{
  "num_hidden_layers": 14,
  "hidden_size": 320,
  "n_experts": 32,
  "experts_per_token": 2,
  "d_expert": 96,
  "d_shared_expert": 0,
  "hidden_act": "swiglu",
  "moe_layers": [1, 2, 3, 4, 5, 6, 7, 8, 9, 10, 11, 12, 13],
  "router_score": "sigmoid",
  "normalize_top_k": true,
  "routed_scale": 1.41,
  "balance_loss": 0.00428,
  "balance_bias": false,
  "router_cosine_scale": 10.0,
  "init_std_router": 0.00877,
  "lr_router": 0.000661,
  "vocab_size": 18069,
  "norm": "rmsnorm",
  "norm_eps": 1e-05,
  "tie_word_embeddings": false,
  "optimizer": "muon",
  "learning_rate": 0.0125,
  "beta1": 0.9,
  "batch_tokens": [65536, 131072, 262144],
  "max_seq_len": 1024,
  "train_tokens": 458300000,
  "max_steps": 3629,
  "dataset": "wikipedia_en"
}
Below are experts of layer 3 (counted from 0) of a mixture-of-experts language model. Rows are named router (the router's row for the expert), gate (a neuron's input weights, with its number), up (a neuron's input weights, with its number) and show model dimensions 0-159. Each number is 200 + 20 x the weight over its row's rms, rounded and kept within 0 to 999.
Before each expert's rows: "comes after" lists some tokens at least twice as common just before its tokens as in all text. This comes from a sample of Wikipedia text that the model never trained on. Tokens count by the router's weight.

# expert 5
comes after: " ", ") ", "0 ", "1 ", "2 ", "\n"
router,200,173,192,201,186,167,217,197,186,211,219,173,207,227,199,202,202,161,236,186,227,225,184,181,170,197,139,188,197,214,201,192,226,184,235,195,236,191,183,180,182,223,242,193,198,199,186,201,187,184,175,231,231,205,199,219,193,183,199,157,202,169,225,227,202,220,210,226,222,175,193,200,218,164,219,191,196,246,170,221,207,207,191,216,166,199,202,246,215,223,169,200,196,214,235,181,190,191,207,214,184,178,223,191,194,213,159,207,227,204,233,200,209,200,188,158,206,206,217,212,175,227,235,203,186,186,204,204,179,228,193,198,196,207,204,202,171,189,190,207,205,181,182,173,191,205,184,200,215,206,209,216,225,209,194,186,209,217,186,220
gate0,196,242,194,226,179,183,189,150,189,163,197,231,182,177,184,189,210,223,207,204,171,180,210,205,180,202,195,182,192,181,211,190,216,185,234,234,206,197,215,218,186,200,189,182,200,185,188,209,172,227,212,184,187,189,206,173,206,196,198,219,215,167,221,192,185,217,197,160,180,181,198,180,201,233,228,203,132,203,172,220,163,203,175,228,205,236,201,217,221,204,212,219,157,199,172,200,192,181,195,180,224,185,201,219,192,243,199,210,210,179,197,200,207,170,211,150,177,224,206,206,166,227,195,207,167,210,192,195,184,193,192,174,181,229,213,189,208,204,212,159,198,227,194,188,213,193,183,210,225,195,191,179,209,194,214,167,234,171,186,234
up0,210,177,213,207,210,228,206,207,163,203,206,179,216,205,181,193,185,199,224,207,198,238,209,180,169,224,171,225,225,203,211,224,216,217,235,174,199,210,221,218,197,229,207,223,158,211,208,227,214,177,165,235,180,212,239,188,191,212,191,188,180,208,203,198,225,199,233,238,183,191,181,202,170,190,222,201,229,227,206,170,197,189,202,155,200,202,156,203,193,220,204,244,204,226,197,217,202,220,185,196,182,193,211,206,197,203,233,182,208,198,186,196,169,203,187,168,224,198,211,202,198,202,190,194,215,205,214,211,208,219,196,217,172,217,200,174,211,204,176,242,202,216,225,190,193,188,216,164,217,244,206,201,183,204,156,197,219,216,204,205
gate1,187,193,231,179,230,186,185,214,202,214,197,170,234,219,196,226,202,194,195,178,197,168,217,188,190,179,162,247,184,218,164,171,184,211,191,178,166,181,199,186,208,190,213,195,173,197,199,203,173,213,235,215,202,178,207,205,210,197,207,172,227,215,189,195,236,184,175,214,237,195,194,250,219,173,225,226,186,215,185,237,192,239,199,214,203,205,218,218,215,213,218,180,198,193,217,209,192,206,211,213,189,174,214,156,203,220,179,177,197,199,209,182,203,183,205,239,193,184,185,209,188,211,212,191,173,215,178,187,159,186,184,155,210,185,188,195,221,246,199,219,215,200,207,205,208,193,214,204,209,225,225,202,172,205,180,181,200,178,203,206
up1,206,181,183,249,190,191,174,201,227,197,242,211,206,175,194,209,210,178,199,201,219,194,194,199,223,203,200,215,220,229,167,211,208,231,212,187,211,208,206,198,225,224,200,176,197,200,195,202,205,194,196,214,189,194,189,191,187,174,177,215,199,194,208,281,197,211,181,188,207,208,192,207,182,152,150,207,184,224,207,197,211,199,189,256,225,181,187,214,229,207,197,193,189,205,184,199,244,197,181,166,228,255,190,214,215,221,206,218,181,192,231,214,211,197,196,170,181,199,202,173,196,225,202,196,231,190,216,217,195,229,210,165,200,213,186,185,184,203,207,186,198,227,161,217,220,171,226,204,179,186,174,195,204,186,176,197,215,212,206,233
gate2,193,171,172,194,202,194,193,200,193,179,209,200,211,166,182,205,215,182,206,171,195,243,230,191,176,202,257,199,184,201,191,190,223,225,183,176,194,171,185,180,207,194,202,203,204,200,201,205,180,210,209,175,205,173,204,197,209,214,183,174,177,208,198,202,217,162,178,202,208,240,192,231,216,199,185,237,201,198,169,205,198,229,185,210,234,202,212,214,200,179,196,209,194,233,193,192,229,212,222,223,231,191,210,168,220,187,205,162,188,163,179,180,156,217,211,210,218,168,182,222,171,164,190,217,209,213,200,231,166,223,238,210,203,226,158,236,199,177,196,177,232,210,197,183,215,194,206,227,187,200,206,154,238,213,213,190,211,195,191,203
up2,225,213,166,194,189,183,209,166,204,229,210,226,191,204,181,201,167,230,186,234,209,168,207,246,199,214,201,182,176,217,192,190,190,194,190,200,181,191,216,186,217,193,169,148,202,166,206,232,178,225,196,213,176,209,202,221,214,236,200,201,206,202,219,194,196,184,181,198,191,182,178,227,183,254,188,225,172,212,185,194,228,153,216,232,173,198,202,212,219,189,231,233,222,192,215,225,183,196,183,226,221,195,156,210,169,221,240,201,213,233,220,201,242,198,182,192,194,190,175,202,225,233,181,210,202,177,217,180,213,184,165,210,213,203,211,182,230,191,208,236,213,204,193,197,205,208,205,170,182,204,223,232,170,180,228,206,221,218,211,223

# expert 19
comes after: "| ", "the ", "a ", "s ", "his ", "The "
router,194,172,172,212,169,182,177,195,186,201,197,217,208,212,171,185,213,167,213,198,198,209,183,176,203,209,163,198,199,233,208,201,216,158,229,173,221,198,196,157,211,197,219,161,172,179,184,201,214,172,153,219,180,207,235,227,168,210,203,201,165,210,236,214,198,191,199,210,221,198,197,225,202,166,222,222,184,211,201,238,213,200,234,213,189,215,202,217,199,211,167,217,197,193,198,170,202,190,231,222,181,191,216,153,202,205,195,217,224,183,219,213,203,238,205,174,210,202,227,228,173,195,204,217,231,190,216,176,166,220,218,191,177,234,178,188,176,201,196,211,226,196,192,196,205,193,217,175,202,185,188,200,223,193,211,218,197,227,196,203
gate0,166,203,223,230,215,208,209,231,221,180,199,200,228,214,213,237,218,211,199,220,207,196,202,177,192,172,212,181,220,226,212,180,221,173,189,196,186,199,218,189,208,222,196,199,181,205,194,211,202,223,192,216,211,217,169,203,223,143,182,191,211,162,230,176,199,198,192,237,199,199,193,188,193,189,201,210,229,227,184,194,214,194,183,191,186,176,238,235,206,196,183,201,196,180,166,177,223,217,203,213,215,201,175,218,175,180,196,222,194,197,226,201,179,205,175,232,196,198,211,196,194,221,154,189,166,208,221,191,219,198,196,175,211,217,195,222,197,220,239,191,169,191,202,222,214,210,248,162,179,185,159,214,213,195,190,209,154,197,216,212
up0,190,185,154,187,213,216,212,194,201,208,218,223,173,210,198,217,201,222,206,212,195,222,188,228,217,221,238,200,182,234,156,199,208,240,215,219,206,213,233,181,160,225,211,207,214,216,209,204,210,185,204,194,200,202,210,179,180,201,194,178,215,254,235,191,225,239,201,198,204,221,200,230,209,218,210,185,193,193,206,187,208,195,226,170,164,222,156,186,201,169,192,208,217,193,199,200,211,215,196,183,213,194,167,167,198,194,210,176,203,217,205,175,211,187,181,171,190,179,202,207,198,197,209,197,219,174,197,203,192,228,221,209,234,188,210,167,191,175,181,157,195,210,199,170,184,192,211,181,230,229,207,190,184,201,185,201,231,235,208,183
gate1,218,218,198,193,191,185,189,207,209,195,174,210,214,197,204,197,199,207,189,208,158,219,216,205,205,212,224,241,190,212,194,190,197,235,218,154,234,176,175,221,206,227,189,190,190,158,221,220,162,212,210,220,232,188,189,184,182,179,209,164,214,204,196,231,197,181,157,208,220,190,224,213,170,209,213,177,219,163,186,197,211,212,200,219,256,208,215,183,229,224,210,187,162,191,212,195,191,214,214,191,224,206,197,228,153,211,192,197,212,233,208,199,206,229,191,216,170,222,200,184,206,192,191,191,199,227,190,182,228,212,189,211,229,210,197,214,204,199,168,202,182,196,172,213,231,212,209,202,187,190,173,222,191,172,205,196,199,176,188,232
up1,169,207,207,200,186,197,240,177,196,166,190,181,212,196,201,195,207,201,189,190,199,189,204,226,202,208,212,215,201,208,166,188,204,161,227,242,195,176,222,217,214,194,237,207,221,224,201,176,230,181,210,204,209,192,169,202,201,203,180,210,204,176,170,176,191,187,219,204,200,155,224,214,185,151,195,196,178,227,185,213,204,215,204,213,238,213,174,188,171,188,186,196,204,210,216,215,205,196,186,201,187,194,192,199,182,203,180,223,191,209,213,190,175,227,214,202,194,202,193,221,201,195,205,209,202,191,192,157,192,196,220,223,166,188,191,219,211,196,170,183,209,163,222,185,153,198,192,198,209,161,188,201,194,195,193,225,249,211,220,183
gate2,151,248,232,188,171,206,177,235,214,213,189,215,186,173,187,187,216,164,213,209,194,209,223,193,202,200,203,205,198,231,171,209,197,194,195,194,235,181,198,213,191,216,209,192,182,200,201,199,208,182,210,172,222,212,168,204,188,152,196,205,191,213,207,187,215,184,205,214,182,196,184,215,190,192,223,184,182,203,212,191,238,204,209,188,199,202,190,215,182,246,204,185,222,170,177,221,196,215,205,220,199,206,197,172,213,217,225,209,203,169,252,188,223,231,163,167,190,241,201,216,158,206,200,213,235,200,184,185,166,171,211,233,191,191,219,199,185,206,198,210,172,209,190,208,193,193,211,177,206,196,202,244,194,232,177,201,202,187,224,202
up2,193,205,196,207,150,206,206,181,175,183,222,178,211,193,226,168,155,176,191,214,213,171,226,164,202,200,209,178,208,159,177,209,207,198,201,192,163,162,214,202,227,198,224,229,215,175,185,154,213,217,210,213,219,179,197,164,229,192,215,196,201,179,222,231,197,160,190,233,223,198,191,217,199,192,187,222,208,193,192,201,227,204,210,212,155,205,229,214,219,215,226,205,175,235,197,212,216,213,206,237,215,222,185,205,178,193,191,210,225,190,178,202,188,220,212,206,175,189,159,216,204,219,241,204,203,217,202,214,200,156,180,240,197,189,233,196,238,188,189,171,206,214,180,220,216,188,201,214,198,206,183,193,214,197,166,203,170,180,233,197

# expert 13
comes after: "was ", "to ", "he ", "and ", "He ", "\n\n"
router,216,154,199,222,219,183,184,224,197,200,217,211,224,212,168,204,207,193,214,212,196,238,202,209,198,251,196,210,192,237,200,205,244,195,210,179,235,211,187,170,195,193,206,158,183,177,238,231,219,165,192,209,175,195,217,234,208,196,197,185,175,202,216,224,220,193,196,224,219,183,196,223,219,182,185,216,216,208,206,221,206,197,172,223,204,190,205,190,209,229,179,194,195,218,214,174,197,202,228,175,181,163,221,169,154,193,184,199,225,246,197,223,225,230,198,197,206,198,216,240,170,168,203,226,174,183,218,199,185,212,202,197,186,232,202,188,198,204,212,208,210,167,183,220,193,199,184,211,198,195,251,210,207,200,211,176,201,245,207,224
gate0,214,212,232,177,200,198,213,185,223,196,214,205,192,195,216,215,230,190,228,233,218,230,183,192,173,194,226,192,216,193,213,195,241,196,193,210,228,236,191,218,196,182,192,198,212,205,186,175,222,190,196,232,229,176,206,204,167,193,231,196,221,234,229,189,201,177,218,213,192,175,166,220,208,187,190,188,207,197,190,192,173,187,180,222,188,218,187,194,184,158,207,186,178,204,178,153,224,245,200,238,219,193,222,207,202,208,198,190,183,235,212,240,211,204,188,183,191,195,201,159,178,181,203,213,183,172,226,187,190,189,206,169,214,204,171,206,195,221,169,195,232,189,210,213,188,185,221,224,214,218,239,198,191,193,181,205,179,163,209,197
up0,226,181,232,199,231,204,206,214,175,214,211,192,185,165,209,172,232,169,223,178,188,227,193,166,172,204,227,204,203,203,194,211,188,237,204,231,223,204,188,195,211,203,176,192,222,206,201,207,178,220,173,203,188,212,238,204,195,213,203,147,189,178,238,219,197,180,227,203,207,210,166,227,197,198,193,227,211,162,218,191,208,178,206,190,178,229,171,175,214,201,191,221,162,211,191,184,171,226,184,219,187,186,220,185,212,185,172,177,206,217,175,194,166,198,208,173,194,208,184,183,199,161,206,190,193,141,163,210,217,236,180,183,221,208,162,231,198,207,189,205,217,201,197,177,174,196,217,226,221,190,213,166,201,197,212,194,161,191,214,180
gate1,208,210,230,176,193,189,204,222,180,183,233,195,217,155,214,196,217,200,190,177,199,158,232,190,212,213,198,195,202,210,255,211,206,195,212,152,177,198,196,223,230,224,217,193,196,201,185,205,182,159,235,197,159,214,216,186,216,210,224,183,200,190,207,238,181,183,206,192,227,179,189,194,171,177,150,173,183,189,180,177,187,211,213,243,202,203,165,192,209,238,184,205,226,228,226,204,213,225,209,206,212,194,196,174,210,193,171,188,174,230,191,216,190,194,203,189,205,202,190,198,194,169,189,197,211,176,207,206,188,206,214,215,185,217,203,229,189,193,185,191,177,190,205,184,190,237,181,208,186,183,225,238,234,218,208,193,190,173,201,190
up1,180,228,203,240,210,181,208,209,196,197,175,208,196,190,202,175,220,189,213,190,223,211,206,210,167,189,193,183,227,200,184,194,209,185,185,235,219,188,204,211,183,215,182,229,200,194,212,187,197,215,155,232,209,222,208,239,181,164,197,224,178,195,166,204,236,196,184,201,183,201,195,215,161,216,192,212,227,241,215,184,195,188,187,168,171,204,204,197,195,187,204,171,158,217,181,192,225,183,162,212,223,191,213,240,208,187,236,187,219,179,198,166,188,189,214,155,187,168,202,223,204,189,183,222,167,156,238,194,191,190,173,201,234,203,240,175,170,164,161,225,204,202,173,196,187,190,211,195,201,217,213,206,202,200,193,199,196,212,219,203
gate2,203,225,199,187,166,179,191,179,197,239,207,234,178,202,208,199,221,231,209,189,211,185,183,189,204,201,229,225,160,161,213,217,211,181,210,172,235,207,180,212,177,178,237,221,225,211,217,217,222,223,164,221,189,213,232,217,252,170,215,212,203,202,198,201,197,201,163,222,199,203,203,179,193,201,203,196,205,198,185,186,171,192,175,200,192,220,169,182,187,183,217,190,171,223,225,198,242,214,193,209,181,218,200,200,153,185,174,198,207,219,181,212,194,227,202,218,203,196,214,190,201,166,205,193,199,200,187,188,178,208,190,192,199,215,201,203,191,241,191,232,188,210,191,212,203,167,209,177,189,190,214,175,204,199,200,196,241,205,210,213
up2,178,187,246,149,208,206,226,215,198,196,198,209,181,190,178,189,183,190,199,226,158,223,241,195,173,163,200,236,212,174,205,171,171,177,184,216,184,230,193,191,221,187,202,234,202,196,195,205,211,211,215,200,231,229,161,216,206,205,199,230,205,166,219,201,189,206,191,183,183,192,211,234,200,190,191,185,186,201,189,217,211,190,212,212,192,190,193,203,233,164,218,198,192,159,186,238,226,189,183,190,217,200,227,201,189,188,223,195,194,183,204,179,206,232,176,177,195,203,186,179,201,179,220,215,214,192,184,234,190,190,191,249,159,194,245,216,197,204,178,202,195,187,190,215,203,205,190,250,223,188,185,199,190,211,212,174,214,187,184,205

# expert 26
comes after: "| ", "–", "was ", "is ", ",", "were "
router,183,162,189,223,201,193,208,181,171,224,184,198,206,190,173,185,219,170,229,232,228,213,183,143,220,222,187,171,216,242,222,207,211,155,205,175,192,213,189,160,211,215,216,215,162,173,221,233,232,190,160,210,189,243,234,208,211,198,211,200,173,188,208,234,208,175,173,217,208,181,168,220,215,170,196,188,207,200,186,219,198,214,207,211,196,210,207,211,209,197,203,197,193,205,208,188,227,182,205,202,215,192,207,171,171,208,193,222,221,226,213,221,217,206,198,186,210,207,220,201,196,182,189,227,186,169,241,204,186,222,215,190,161,214,168,211,195,214,222,205,222,178,176,181,198,213,188,178,201,187,203,196,226,211,207,189,199,215,203,215
gate0,200,221,215,211,202,193,165,169,222,230,192,187,195,234,188,167,199,180,208,201,208,206,156,195,186,176,203,215,190,192,196,174,179,224,216,192,196,187,196,198,233,230,185,238,180,211,226,160,196,198,189,189,190,229,195,230,214,223,193,211,206,228,185,191,168,193,217,183,228,168,207,201,226,156,193,193,223,218,228,193,225,216,233,193,175,204,218,179,195,194,256,175,193,202,231,171,233,200,206,182,206,172,160,172,193,203,189,210,202,211,206,171,183,198,208,232,244,189,229,159,203,213,182,204,193,208,245,187,205,216,191,216,196,203,224,204,180,179,222,204,237,234,182,184,183,210,183,188,171,191,193,222,210,169,194,209,229,201,210,221
up0,236,226,215,180,201,168,222,171,169,170,203,205,216,221,224,222,186,199,226,176,204,191,207,208,204,223,183,194,265,226,173,179,217,218,194,222,208,191,208,209,213,207,212,185,183,197,190,217,215,232,219,187,200,177,210,219,187,208,203,186,211,217,198,202,206,199,165,199,176,178,176,234,230,204,173,232,201,200,195,195,178,211,223,216,212,184,220,234,152,182,161,191,191,198,166,168,206,186,173,216,195,230,207,180,191,206,210,171,194,176,163,228,222,192,195,194,190,202,216,228,175,184,194,203,208,200,178,195,197,192,203,204,156,205,173,204,213,205,206,185,165,198,188,198,188,206,211,201,216,206,232,218,214,197,184,225,206,212,204,188
gate1,150,221,203,179,192,231,209,177,234,173,213,232,171,253,194,168,214,210,218,214,178,197,172,217,169,201,211,202,186,206,192,178,231,217,226,222,187,190,213,206,200,214,227,185,188,167,189,199,242,170,186,208,215,202,219,213,203,198,199,215,200,242,232,197,189,184,163,158,202,176,189,207,224,216,214,192,158,175,173,217,204,212,204,156,224,232,177,166,179,157,188,173,212,245,189,185,262,198,228,193,221,173,194,233,207,205,196,226,226,203,198,201,198,217,184,204,196,184,188,181,204,203,234,198,232,196,223,187,218,185,194,196,196,205,197,177,193,188,228,202,197,217,182,192,220,186,207,215,180,197,189,187,181,204,190,182,220,181,192,187
up1,219,181,184,202,172,211,201,199,213,208,218,241,206,185,179,222,198,171,207,225,201,210,225,224,196,203,246,193,199,218,169,238,195,199,206,229,210,242,189,200,197,240,239,206,193,188,200,221,227,166,161,197,207,192,190,172,187,184,218,168,180,179,193,194,166,190,210,178,206,204,200,196,215,188,221,214,239,212,187,193,211,175,209,201,249,182,200,194,207,185,168,183,214,208,193,212,199,219,178,191,230,188,214,182,152,169,207,186,181,202,217,200,180,227,218,172,220,231,226,197,211,182,268,200,202,196,179,198,184,186,227,216,200,205,208,237,206,177,211,213,189,198,232,221,186,168,191,184,211,202,193,182,194,193,209,195,214,222,220,174
gate2,187,203,184,168,211,180,200,192,189,180,194,201,220,201,232,189,200,213,177,178,221,233,166,181,201,205,228,190,215,180,218,206,212,210,177,182,166,179,181,209,167,195,173,211,232,209,178,247,223,229,147,191,184,177,172,217,203,212,191,195,204,181,211,206,196,237,214,218,209,193,161,198,191,218,176,190,193,239,200,184,203,204,194,222,209,204,191,189,213,219,175,213,157,214,175,238,249,195,188,248,206,207,235,220,234,213,200,170,223,207,173,184,166,186,159,212,206,210,202,237,188,223,196,160,197,206,192,174,230,225,224,212,198,220,214,227,167,230,193,169,215,214,181,201,227,213,202,199,183,202,223,154,210,221,208,190,192,222,182,213
up2,195,211,191,215,185,230,223,156,210,223,195,234,254,203,154,211,184,181,192,202,180,178,188,222,195,235,170,180,184,210,177,215,157,195,224,203,185,186,207,176,221,175,199,219,201,163,182,181,196,179,254,174,177,207,195,225,187,216,199,221,195,203,206,257,195,191,202,197,200,225,215,193,215,192,178,206,200,189,238,161,204,172,187,174,204,221,173,187,192,192,197,215,219,225,201,194,201,206,219,184,222,196,178,209,191,205,227,214,197,213,212,194,209,165,198,183,224,213,192,174,227,192,185,204,191,198,202,217,245,209,243,203,194,189,177,205,192,177,218,242,226,177,244,169,178,190,203,221,233,197,195,249,196,205,207,197,195,188,247,197

# expert 17
comes after: ". ", ", ", "he ", "It ", "it ", "which "
router,210,168,179,235,229,205,169,208,180,231,193,208,203,232,193,218,203,179,207,225,219,226,193,181,188,206,198,158,183,225,201,231,203,160,205,201,223,222,210,223,193,228,170,200,205,169,237,201,191,156,204,191,212,188,214,226,194,186,197,182,178,207,214,202,194,209,179,220,226,176,171,210,219,183,195,191,218,246,194,185,209,199,218,194,179,218,221,222,201,204,190,178,154,198,214,190,214,205,204,200,204,200,256,207,216,213,148,193,202,196,229,203,218,235,199,178,214,234,199,215,181,186,215,189,188,209,250,171,189,162,188,197,195,224,189,206,178,230,210,235,198,179,224,139,192,212,177,184,214,221,218,223,218,220,214,196,212,212,217,191
gate0,186,210,182,203,207,224,187,194,228,193,223,179,214,176,184,157,169,206,208,191,214,210,181,198,198,171,214,226,215,206,212,225,201,208,180,209,180,201,182,211,217,227,235,179,184,208,173,188,198,208,220,198,178,219,165,232,180,223,194,193,173,178,209,178,194,213,225,171,185,209,228,203,200,192,199,200,204,172,237,214,193,208,182,216,210,212,181,196,174,199,178,162,217,207,246,224,191,192,192,215,225,144,194,223,181,160,185,196,199,193,196,190,183,211,188,204,211,191,184,199,213,208,187,194,229,171,227,189,201,214,207,251,240,203,177,215,212,181,187,185,163,152,169,174,198,228,233,216,210,172,180,217,234,227,223,198,187,196,187,213
up0,205,211,196,188,219,179,241,181,207,174,177,167,220,211,206,188,212,184,163,255,191,203,211,215,221,218,201,166,192,170,234,218,208,238,226,180,185,214,234,247,194,193,165,208,239,215,241,221,218,155,191,213,197,209,238,177,204,217,213,199,198,192,214,217,226,198,227,206,192,182,204,176,190,201,183,177,221,191,193,208,198,195,189,194,186,192,203,184,190,182,228,232,187,207,203,171,200,197,202,199,153,200,206,218,181,207,187,198,226,204,189,183,163,164,202,214,226,210,170,179,200,192,200,203,206,211,176,222,219,172,169,208,227,208,182,180,172,215,167,197,205,189,209,193,173,192,203,162,197,212,138,181,209,201,189,193,190,164,199,185
gate1,195,214,195,186,233,185,194,148,185,236,205,202,228,219,191,194,216,219,191,229,213,233,196,200,217,224,185,192,206,177,205,195,188,213,225,171,214,178,245,182,229,199,220,159,209,234,202,233,209,241,185,185,195,225,232,207,171,194,206,212,187,197,186,198,201,194,216,206,176,187,170,135,184,190,156,182,220,189,192,205,224,188,185,194,209,214,202,180,204,205,198,216,183,233,191,215,201,167,191,228,200,201,202,215,209,195,188,172,214,168,206,181,184,189,196,194,234,208,186,199,199,191,205,164,210,187,223,197,179,171,179,222,160,194,162,183,188,216,223,181,178,193,206,175,206,196,197,161,210,233,210,213,220,210,238,189,184,186,192,168
up1,189,233,207,202,214,189,194,224,210,249,203,159,210,223,202,222,202,177,147,197,176,243,204,233,211,216,185,237,198,199,189,195,171,212,223,172,193,208,220,172,196,215,239,196,179,210,173,206,201,204,221,206,222,266,204,245,171,166,213,221,202,197,193,175,201,176,183,184,192,203,184,173,197,214,156,174,202,224,231,210,180,196,195,183,225,231,186,211,207,187,213,196,187,205,175,192,184,167,195,203,199,192,194,224,216,229,208,218,198,199,182,208,202,211,177,156,250,200,187,175,195,210,191,206,192,192,208,199,189,207,222,210,168,194,201,205,209,206,182,211,199,205,206,213,189,222,207,176,179,236,231,206,179,223,230,209,219,179,199,182
gate2,193,213,136,225,202,190,218,166,192,205,211,236,214,210,222,183,175,184,217,186,224,198,212,166,195,189,185,182,217,192,199,196,210,221,202,191,193,168,211,188,201,208,219,186,218,198,210,226,166,209,207,175,213,193,208,208,243,224,197,201,239,195,206,218,168,216,179,193,210,173,205,178,211,172,228,170,174,210,208,204,203,179,211,199,163,195,198,190,233,180,187,206,184,210,220,220,222,227,237,195,180,206,193,209,180,208,190,226,212,189,215,185,211,215,199,247,204,198,208,205,191,210,211,200,188,214,212,196,171,198,147,182,186,194,197,207,212,225,210,184,223,175,200,204,204,215,199,161,219,202,195,220,224,224,229,207,188,168,215,181
up2,233,202,174,199,193,179,190,176,212,210,227,224,179,216,229,153,176,182,245,162,186,189,226,165,199,170,199,194,218,205,226,176,229,227,190,185,191,191,193,231,226,204,183,199,203,182,197,188,162,193,171,244,222,195,184,215,220,188,167,180,218,227,215,189,210,198,202,192,182,191,188,216,197,205,200,173,188,187,203,197,207,203,234,197,169,192,184,219,207,216,181,191,177,218,209,185,225,239,215,181,209,204,192,218,174,221,232,245,190,207,201,201,204,194,210,213,196,196,235,201,192,235,181,190,221,214,218,230,163,159,155,177,207,183,204,179,219,174,227,183,214,176,142,207,204,186,202,189,201,172,216,238,197,206,201,194,195,176,202,211

# expert 25
comes after: "\n\n", " ", "% ", ") ", "2", "also"
router,181,196,207,190,197,186,198,171,195,217,162,203,209,217,178,221,177,163,216,215,198,223,197,187,170,206,186,194,181,229,207,223,201,179,217,182,227,206,224,199,209,228,223,198,197,209,200,201,197,203,166,197,200,250,217,213,172,203,201,204,186,180,219,253,219,197,185,224,235,207,186,219,235,194,186,193,234,212,184,198,209,185,199,211,182,227,213,230,177,223,144,214,169,228,174,183,196,196,241,201,187,198,231,180,188,211,216,189,236,200,221,205,196,210,227,181,199,201,212,176,190,206,237,224,192,188,215,207,192,231,211,180,178,195,217,210,190,212,216,211,180,158,185,184,192,245,198,184,202,198,180,230,191,170,185,174,206,222,195,231
gate0,186,161,186,200,222,188,182,212,195,209,217,239,199,244,199,172,186,193,247,191,183,230,216,209,214,205,211,229,195,205,178,192,201,220,206,166,222,225,245,216,221,205,187,204,186,190,211,186,182,199,203,196,219,159,213,208,171,220,182,192,174,192,195,170,192,225,202,209,196,213,173,191,203,196,230,161,221,191,196,172,216,165,200,164,196,170,169,206,180,193,219,221,145,176,234,201,206,216,208,223,192,202,212,208,190,226,194,162,192,185,174,172,227,187,144,186,203,220,216,192,215,265,223,194,215,213,223,215,198,231,193,228,223,194,221,185,190,259,204,241,211,193,209,189,181,173,162,172,197,205,174,207,200,209,177,216,188,219,186,193
up0,212,225,211,174,156,198,209,243,219,159,192,190,211,195,194,189,182,202,194,183,247,174,173,204,199,249,191,192,213,201,191,206,187,176,188,182,218,213,170,191,170,177,201,188,180,228,189,218,228,189,239,199,207,208,200,207,223,206,172,213,218,216,185,176,187,190,208,189,215,226,209,180,201,214,225,188,182,176,170,211,177,237,177,185,203,212,197,216,200,175,186,150,202,215,174,217,215,190,176,193,215,193,244,209,198,172,165,200,179,181,213,206,190,196,190,168,175,185,235,221,216,160,220,201,211,190,210,220,210,182,190,224,138,228,175,178,211,135,211,190,189,210,204,241,187,225,220,212,177,189,211,227,182,209,211,212,182,181,209,170
gate1,201,174,185,170,200,194,190,198,188,197,217,206,196,206,181,171,182,195,190,201,212,199,154,196,164,220,199,174,202,195,234,232,236,182,209,219,217,180,258,196,199,216,222,183,188,192,199,207,142,230,174,183,185,191,205,238,176,225,201,188,184,190,213,190,213,228,216,224,187,242,190,219,214,179,211,184,193,199,176,173,198,205,164,184,212,201,227,194,189,172,186,190,232,220,185,193,191,179,209,212,201,194,213,203,182,177,255,172,221,219,178,193,193,220,181,186,219,167,198,240,194,198,195,186,221,187,201,208,214,232,211,196,235,199,199,215,220,226,194,177,231,174,218,178,177,224,210,227,218,224,221,164,193,196,191,197,181,235,180,185
up1,210,215,206,225,162,194,206,198,220,188,226,218,185,202,217,192,257,209,201,188,224,225,231,166,237,182,213,222,224,181,197,194,207,242,175,223,186,203,179,212,195,197,207,237,187,218,215,198,209,214,206,206,206,212,159,175,144,195,210,192,187,197,228,189,211,197,195,174,182,196,186,218,185,201,203,155,182,207,195,222,202,252,193,177,205,174,188,171,216,173,242,210,188,139,201,198,177,198,189,220,205,175,219,217,193,187,201,224,170,171,210,214,164,191,184,162,205,169,203,219,199,214,198,183,214,196,202,201,197,197,196,182,170,214,211,204,207,168,176,218,204,229,189,216,195,187,208,204,225,173,186,208,236,222,212,183,225,185,220,202
gate2,162,212,142,160,216,181,208,195,195,271,200,222,209,180,215,204,220,221,219,145,232,185,183,217,178,206,226,208,211,201,167,215,193,196,187,171,197,198,192,228,181,179,193,204,185,223,209,224,204,183,174,196,187,240,193,202,181,223,226,213,193,207,217,218,215,193,199,168,200,200,202,202,192,199,226,174,202,149,218,212,175,235,201,180,195,237,202,180,194,175,177,221,182,209,148,189,225,207,213,210,247,200,231,163,202,176,239,200,225,191,201,216,178,215,209,186,225,224,194,169,215,204,175,237,181,193,208,215,209,231,195,217,243,207,175,225,205,209,227,203,211,220,201,199,173,172,175,211,223,217,180,206,187,195,193,197,174,227,190,197
up2,218,192,257,195,187,209,198,188,213,151,179,194,194,225,207,195,238,175,176,263,173,212,179,213,183,200,188,197,221,185,215,194,241,166,209,224,206,173,191,170,200,199,185,193,225,184,207,199,227,196,198,191,216,203,199,183,238,176,197,141,242,231,182,195,173,167,225,258,191,180,205,187,199,225,197,194,185,226,183,212,193,178,199,207,222,188,229,208,202,210,186,190,209,205,212,202,201,194,174,216,185,168,194,214,187,208,138,205,199,198,200,195,201,193,189,201,160,178,186,232,181,207,191,163,196,205,210,180,210,196,187,229,183,208,195,183,185,188,187,207,183,219,183,195,230,213,215,177,215,187,192,193,218,203,185,193,211,215,230,205